Experts of a small language model.
Training: a variant of Muon for the experts, 681M tokens, 10395 steps.
Below are experts of layer 5 (counted from 0) of a mixture-of-experts language model. Rows are named router (the router's row for the expert), gate (a neuron's input weights, with its number), up (a neuron's input weights, with its number) and show model dimensions 0-127. Each number is 128 + 24 x the weight over its row's rms, rounded and kept within 0 to 255. Numbers have three digits each.
After each expert's rows: a language model's description of what the expert responds to. This comes from a sample of Wikipedia text that the model never trained on.

# expert 4
router:156111142133109124139175131128113144110154137130082116134132146107071122142129125089099109118119108149161122131097112097130132100129125127113170144130097099119097068146144134132133169113123119116128119154084108110155131080148117172134114113131177140172120147117157145099148087129118145144150094114088088122169147124089088112100110139141177146182136140136150131119157150146097109126087
gate1:115113136142121121167193118120108169104144113140165134187145127117113120123167103038187112183104124170103113127162135098168128131105130132093154120145114156157156108123124104124109112142175141121117140131123158140140134136124111158131117121115144140146157144100147135141099106119132131120102167101139130119106107145145155081145108168118133138145099128131076127165147129109111123138153
up1:150142124133116125128112135098126131133159128135108135120126138109089109143144165166111163136126090127152112098127126136094127103153120095154121064154132144132122161121151070146106135164131121128104084111114086104137130158143101092109177071095124122148113161113109136067131134153153148107115131117161110167111085127090124093122111126139168128110106128175166145131114125127126091095093
gate2:106142134142138058159090127116090163131125109125177145130101144121176141170086102102098144111109135144122101092159115106150113135132158102077158111131099125160121115125133153138119122153103129150111126097144072150104142078139138105110118115119098134100105135100133139109138097151155123110141134087100124131129121106114107166122146096093128117127093089137125126169134119084088113155163
up2:119138156150087152115156119123113125128136132150148127077137142126146147087139130131158131111112138158127145105115107123122127135118149123145143105165098110108136109138115089153150092088196147139179128073132140132127118115125175095177156171158138135135153130176075136092077173123143098158113149133107122124156152119092141150124116142119156151131144117120100106147149087163149114144101
gate3:126152117146118104150082140155118158076140077143083157093136133141105146117141130098126130124108142087150097132118109130108171138095126141078136125112176106175117141147143148157165178118097143126103114139162099137155095123072135111144144091110129145152134157121153152102139113137134167151142158092136108136156155124103144127149149167150130120149124187123120143135151120132134157149165
up3:093143161096144179122095144128128140085087118133144137155096139124139117085101179175149142166143141134121117158128129124118130108118106087110141115146080157083131093152118138094151105100123122140137169142098141148164158107109107129086121150144143150141108117151123085148106141117131095131143161154166087138139106141097138113138156128060109121109179120121150117118112105135142109153115
Institution and organization nouns. Head nouns and word endings of organization or institution names and public-sector terms, such as Army, University, Company, government, Squadron, Task Force.

# expert 38
router:115130135153146149124138094127107149133120110124158115136129132130102115101113151158147126120090109126086100164179123144159123136164139139081130104124104196170113106138109121150090103090123140172111122113178148176122082116090119081146103157138119150144116110078097138111107173111116150103154124116111120136157085114110118161132135115125123125145108137120102123093126190129121147149145
gate1:067109131132136165153159151110137170120117128123110105091175136174120130152108101122074150142102129118088135149151106131141134136142140119117149126168107137130163139123160128145128084160123150123133117149149134147145120162113148111148150125100103130130108145177137113110141093128111130156147158129123140141072107121055141135120116150154128097137049141139147144123105113100152085168135
up1:139133123152091080180129127104168171128171134153149166152127143145123114118183119110104113127120140138125103089093159079120128105107127130130100093186167137112142110125134139138094147105140127098092117084149142137081170127166132113114122126183143103108135144121106136112096148120133171120108125092133094120161111154127117154113114131135091117137137106163157123111145107131112111168156
gate2:092160095139143141181098151132143131105136130146129126121124118131086100148087152128155152153176145141131102106118114153090140097096107103120163142153180139151146125154148130131120116135119124100095127125102165159101152131085132095104133138121126129139128144101139114088131104124135134119175101109094199141135114138118154072081147146164128117154080184162124126123123118147140110129107
up2:145124099092121134163159155119079148109078128167086119088076107114131106125167102105096120106131136152137171099152105098144098137169108134119107159117121126162158110174110153102133148102101116114115150128163128108136124131121122160119131159125175142105078123121144125121141094141113102182101120107135110115108084110147127093103142110102125103161131109114136112126149107095136163100104
gate3:105151172118143114177128105116123127133123130156153098071117095117152110143124173118133142142130140112112106104141116123114135155109144127109130117151143110137175125129135163147084135104147103104106168099077110158148134124150123074095114130096084157144165091087092122133092161096151121116098145164113129138121134073137134137150137168165149143146085156111154154098120121130133158106124
up3:115163082174124106123146105106117172117097114118120117161151099150106110107134112140129132173119111095120131151131148115121121132131162117105134084126159162092124125139150137119143106094117089130178146144158134127133120073092211100166152127120120137122113102160158112134099142118123140103137133086193144115120116108110120139127113109124142123111116132113104078114155171138089112101154
Opening brackets, markup. Opening parentheses, equals signs of section headings, ampersands and capital word starts, frequent in music charts, such as (RIAA), R&B.

# expert 21
router:137162100155122144133041120116133155166131106162122082131112133167117135122160143126131113130115113166111149149131125118129115123096123117179135135091121174121139144114121126114124144106103179160125114157157148140134171168064098121145148089091114091096127175120123102150127154122170147159133132128123126135133108146094130132123130072141115135070108136146108122110121134097110110135125
gate1:101108123150157131098151152112126134097110126124115110108142088116167125104132135078093133132147115135113132089162137161169141093096130141147154154128152157136133116124117133121173138107088095124126094087113096148158135131138147087168157151144107111120138063094118131149122126140177144144105147119105116147143085147092120130143116129097176171099134105106176106080108104138130109148124
up1:132127093141119156095141104129147127123110174105085111089128147127160136131158091104142119104155110080134139166141111108123135164115103141129111106108105126186122136102111158091080106132150118156118169141152129149131093157121077121116109121138098112071147121157102103130102116100120111114170086095145097112102138124114135104157123104128114108124110099168110129153125125083121174102105
gate2:136107131134132156118114126132124122110079155189106143119130123182098109158139098165158116132124118136129138143132119126138094177103127174125140106132137120118170145134125138100172111143158150147153130110120118161114122161133079172129194127161147150099065137117139103105138157131125102119093149145076117110119100101086114129112152154134137155110072134145165110125150136123119101131142
up2:095117113125126073134136153125108140130177131124141114115140133102153117116094182144117097152192148163162137108137163143138172142136135132135096136159125109108146117144098147145131150120209158146134140139175152138077161107113139109123134134101120103153129133168114159089135170110124133124164150142147157176136129088119118146128140085141106102158084109130121133134111140102147124134125
gate3:092128074175097146152080126160094122115122123081121078124110130147124124123155112114109138108093112104157091074104077108121149139131124100134146118114179129129113163145103117114140126071109111162123113119098152132159125174135127125099162111120126114125143121127179113144094125097115161111143128108116146135154088132123129125128149136103099146126112132143098164108149124102119172115182
up3:200141149073137122131132159128145122156156144095141146102117102141124146095124121107157163140136162132057113124079142145136142115179145171111131127128112185096162102112132151122073138124110117140134153115156118152125122135133094094088145153127084110118168071159116130145121133135138135152121135136118123135151104112160117169137141153151132153147089111141115132108114139164121149145128
Titles and common function words. Function words and pronouns inside quoted song or episode titles, like You, Be, We, Will, plus ordinary prepositions in prose.

# expert 50
router:112109149104142122151117147129122124087152114109098181118111168138121116148132118155139156107141122141166119127102099112138116152126162118070149137164113160120105134077107122174137143121158203110114110095116117152145128126101134124109168132127156160169136126086103121115144124150111140140088113087117139134144082178084108148129186144136138109151144118108116135103121129164133170150118
gate1:121177125114132130148145142126126122105119091116088132135110143109147137104133150133112145141069162110129130139118140111172085135121143115087127191102118115140102112154106098111186162103100109142138121090124086137132146150134120133088090131100111108140108090128107114102147129116148114076098126143155165133109089153178133134143156148174134161109088121134143164116132136178129163137120
up1:072093104138113142087113136163124121142118106151147119137117126125156175084146150151120117147113133098097099122178151165139145107123150126117124097173138113136124157131138141141100076129116135116168166093139156124093095104103118147126134146121170092155102059098122102119120142158108141155110132107090112109117118132107090101161147115144156125162148152155109148145147172154143116112113
gate2:082124135159069097144104133138090132114130119129137138124109149132100109085164098139122128113149151106116125114105109124160118129111152166105117154150151111140156152081111108122088108141140118124121088146137161067148099125130114130093113121159131092144108144091107108107132147174147137142150129108190086115121103124143152154130133121083086109112116146118096143141131165175085164129144
up2:137133131092124151091124127129142163131164190137108118114131137100097176120130111117151157180112126143132170144106149149121131085129117137121188092119085117140150111148132146136146128136112121099169087178107123137127129116161107125135077134123106126115205119149143117148084103127100128154151100114118130145130108132099132124123136121121133160132150125100122118133111120142049122148176
gate3:147078155150123158129142102154112101155167119123137132110139114148133127155168115137131133112130116148118104098149129130087143102140138129115147051143126119168125113118159116110129101153115115100163147136149109138108130142146089102153129151160133132105115165093113124133177115074151115128118109154160079082098099151140164131105162153116170163132123149124131139107101164086157162091126
up3:150148123111103122158091112127106109108118107091116132124099088076155116131102142103093123143150119148136139096118146109113142153142137126096159128160092117103126113154129142139159118160116097126098084114116075100136137107134101124065117091143067066108155154085157109137102138146131112130117109125108155105157124129135091104103095139123085140093127133123149100145098120155171113124114
Place and club names. Place and team names and their inner pieces, such as United, York, South, -shire, Bot-af-ogo, Poughke-ep-sie.

# expert 58
router:127118182120132131091179155110115107149127114142116150130141154081118128103121160115175175132112128123148111151149095146172119119120144120145147105158142122115122129168157107106166102105122136114179131136168102115134122145152123144105112137172105117136079131139114133117112136143141168095156161160174125111153098121138136152130155114086161126121070097096134156149142120110143105084082
gate1:173127138147124150128130178143156110099115115145112137126142106128136139115146111128135109122132078153100129107113138109191159130164112116167106161087120132148094099128123143137136166092097147144136177118128145129127084101136122154145134153136126152155084113137120093157139127168097117079133105114104125143133142083107153121160112104095152159094122162106147163177118115154182136101132
up1:135163115135168148126106135125142102139153137087118105130115134139092079109129144130104211103122127106132146120106153120095121106125116165108166129166102132135127123051124116115127103145134117092129134164118125102143124138137135123141106086107151108121148092137142137118090114156122103142130188108099145118083115130121166166136109134110177148097108102100112156132119098135114149155076
gate2:129174152102105105116126163116145113094105141090132159141073124114148127137122111116149122117162136141168129126102064071158147119147132135137098145149125135153104122105149153170168148108132129153092107141126104100118121121127100081100109108111111152112145122103154128135111124110146123114134116120128117132105103101115134105140161134054076114160161109096105137169136089098132165153145
up2:162156081127140151139123141123090104124122169172118104124161101137126133129138123150111107129128097109128102120118169114125101091153168099141143107113120136106115082131147098086128085148142118103146092132156121130149099164107103149147102154126133106108142135165128175132139135155095127116135123112151116104151128142123094145054113173170140150091101111114109097101147101122127091103075
gate3:143140122115107121102120116134089099131167180131129138088153123145106142150120147106094140120120084087130166119156122113144092108120131138179179108142106106133183122123148195126105112132128139117120156134166164076128136108139154141088121134129145161141111086087121158149127122083143155111120115108129118151133132155121144097131108133157118118155087130146108123091118102193107122100140
up3:107150148127090131144139125132100115150151121179128128121143170126136149110147142130094147138106090118157113106149128156122164099097091092117121146150181116149144098116106111137105110144090121189150106179138106148101176113088162135094136162151132126121150140101122110082133127152119108135109139099155141133159110081148160117127142111125113132084121096142137166149097127133137158084085
Inner pieces of Latinate words. Middle syllables of long multi-token Latinate words, mainly after prefixes like con-, dis-, ex-, re-, such as disc-lo-sed, interdisc-ipl-inary, mand-ib-ular.

# expert 33
router:143067104138113124137127082165126115126100137154147111113145100134098124121112159139107137135103112126108120161169155132127173111130099108141120161112135139160140176150091148098127093094146144140103106131103128166119140119129131126092114100139181159106078145119172146166120135142143134161186097156112149124135131104105143135094093146158121097092131101136095131126108118082143109079119
gate3:150046102115128146139144103118090172126099134157103184129152092091112156098113093174138098161131124112123156135149155143128170116167119125194127118164116100105145168128130103113141092121094109159116145091140136131118114108153106110133098105142098159124113148140155136097147165088142148116119143110134142109138144150140150126099111128136162151117125140094145154104109132141120146153126
up3:124166144123138096131108133195152119100101111082143094096122126121072118135096153136138130150127128102135124136102117175115133147125118124092096174138094156151115073149130141155186090115118117136156107145096144131129078101106128138146121102118117136099143128104151094131147127089147117148141168149172119153144107143130113107119106165150124089124095113141100121101109113133188110124131
gate4:098105106115159122091093122153139147099138126078114102125098148136108139133146164184168115162150153109201122115113134132073116103159123153121099117151140190108108150141125105103147141126130101160134153134135122168095098123147126124144128108138144122148124124086134154145143138110110112137114151163140154098143114173105163083165137140137171134094135110119161143132113166136106150116130
up4:129097128105109127070117148105124135128141134145140133123116101170133133134106117104152113120173097132136112123174138124103169125107141138141153174072138146142117105127071099126116101114144150153122170086141138071102135087088137138090123140172156124139120137132115097111105132148120117142126104152125110152062120110110153136089141127111151074122135134124078125096140103136123122085165
gate5:149086124128147168075123082119112160104138166133093165132136146116126207128130108095160148192113103113118106128101158125138122108118124147187153122115156161088136125129118117157132119082086117118139115150128138181100126144125098091151143114152102109141135097144141140130117125150140139127153080140101152162124125124096133149102111107157126146113128145127116105131111119136087083122117
up5:136085120137123143105136184121131136146134133119110155118156116142160118099124123132134148123178154157077163122176126140123134151124133127145125108120139144157173121124098149144113111151132152120146163160160185161122142072087140095111117110106083108123139103127096127141151101167170143101184119155122129074154123144108168140136146146117169142154110119158137164113131126105125097153112
Apostrophes and brackets. Apostrophes in possessives and names (King's, O'Brien), opening quotes, parentheses and braces, hyphens in compounds, and his/her.

# expert 16
router:109131120149132124134125156076154108143156145127160141149150120142125151106150107138101138133143106139124160124125102104105154117115125197104117128143143118127130100116097122147108124099170125123151126155127124105173069146154142124079102090172161130101165144159101137159165093151129137122151122137082111151106114125152200153114159082127122105155126136122149097116101152116116170095137
gate1:082131126109161148118134141164099161120128135107140112136105116044093069136181115153168122094110096112153171126139159116139129097107163115115105131072143100118167152123107136141118140134162133105135106093155150152128144124129147100131127139124133089096131111144129118138108115115120116135132167122126164149120128102142127078113101064123125104102125132107119121111123118177093142096117
up1:159134120129092172104149100160107128147181111088078156137142112151170167176141108087119145090134144111107149135121150180103124134151130152104115148157156139128077087118150113156130141142153085157093122138118164132115110111157162115149167117138124159113163131113155172133149127119156118081155153146124119160133107119172121121117122124147124140095158154136116120120145143108151116116128
gate2:125104110111103126126138147162144126145120152152090127148141120119117125124165122148146131138126122126215142153097148174112110114136092145141117057071125128137173182095067133125149113134165127161109117150134118110133117172178152132125125109154108123092124094132138152125133145125156126118113132104112124112108113142150180170105139139149122149091133123124090094139121106123121106102154
up2:132142107154132139130160131122083143114133093112147160136140113118113105108117103118104144096172143139123128128094106084153117113124101128170106088116142165090094134130143061109115176151138105109092112122105122110157132089107131131156136094115141154153170141154107092143102151135105148128135144071162132136145108133187081131121118120164102102125150121149116162123144106097153158134091
gate3:104141130137113092130122165075154160095127154114114141168129098140135122132155127160145100117141133171173148109124119116127157143124114105145125128107151153114132117191141129124097188112135118108095148146171101118087147159118129156149143134152099138102176134105128148104118201137139098123127108149141124134085098127157141157086119133132110149144093163164153109137136096089120145112104
up3:075155104144143157170155106111122151133137095130139142146094097145154119113124082133070160113090132098156117132134125146127135129146155151125135126113157091125101142146142121134125149145166144158164125089156163122147099108117088127124136163173149122197127104119127149175138113122129150125130088109141181138094119154103120129178113143117127093067133139130154147168109135129129122124123
Biology taxonomy vocabulary. Words and word pieces in biology texts, especially species descriptions and taxonomy lists, such as species, flower weevils, mollusc, Gastropoda, Family:, plus IPA slashes.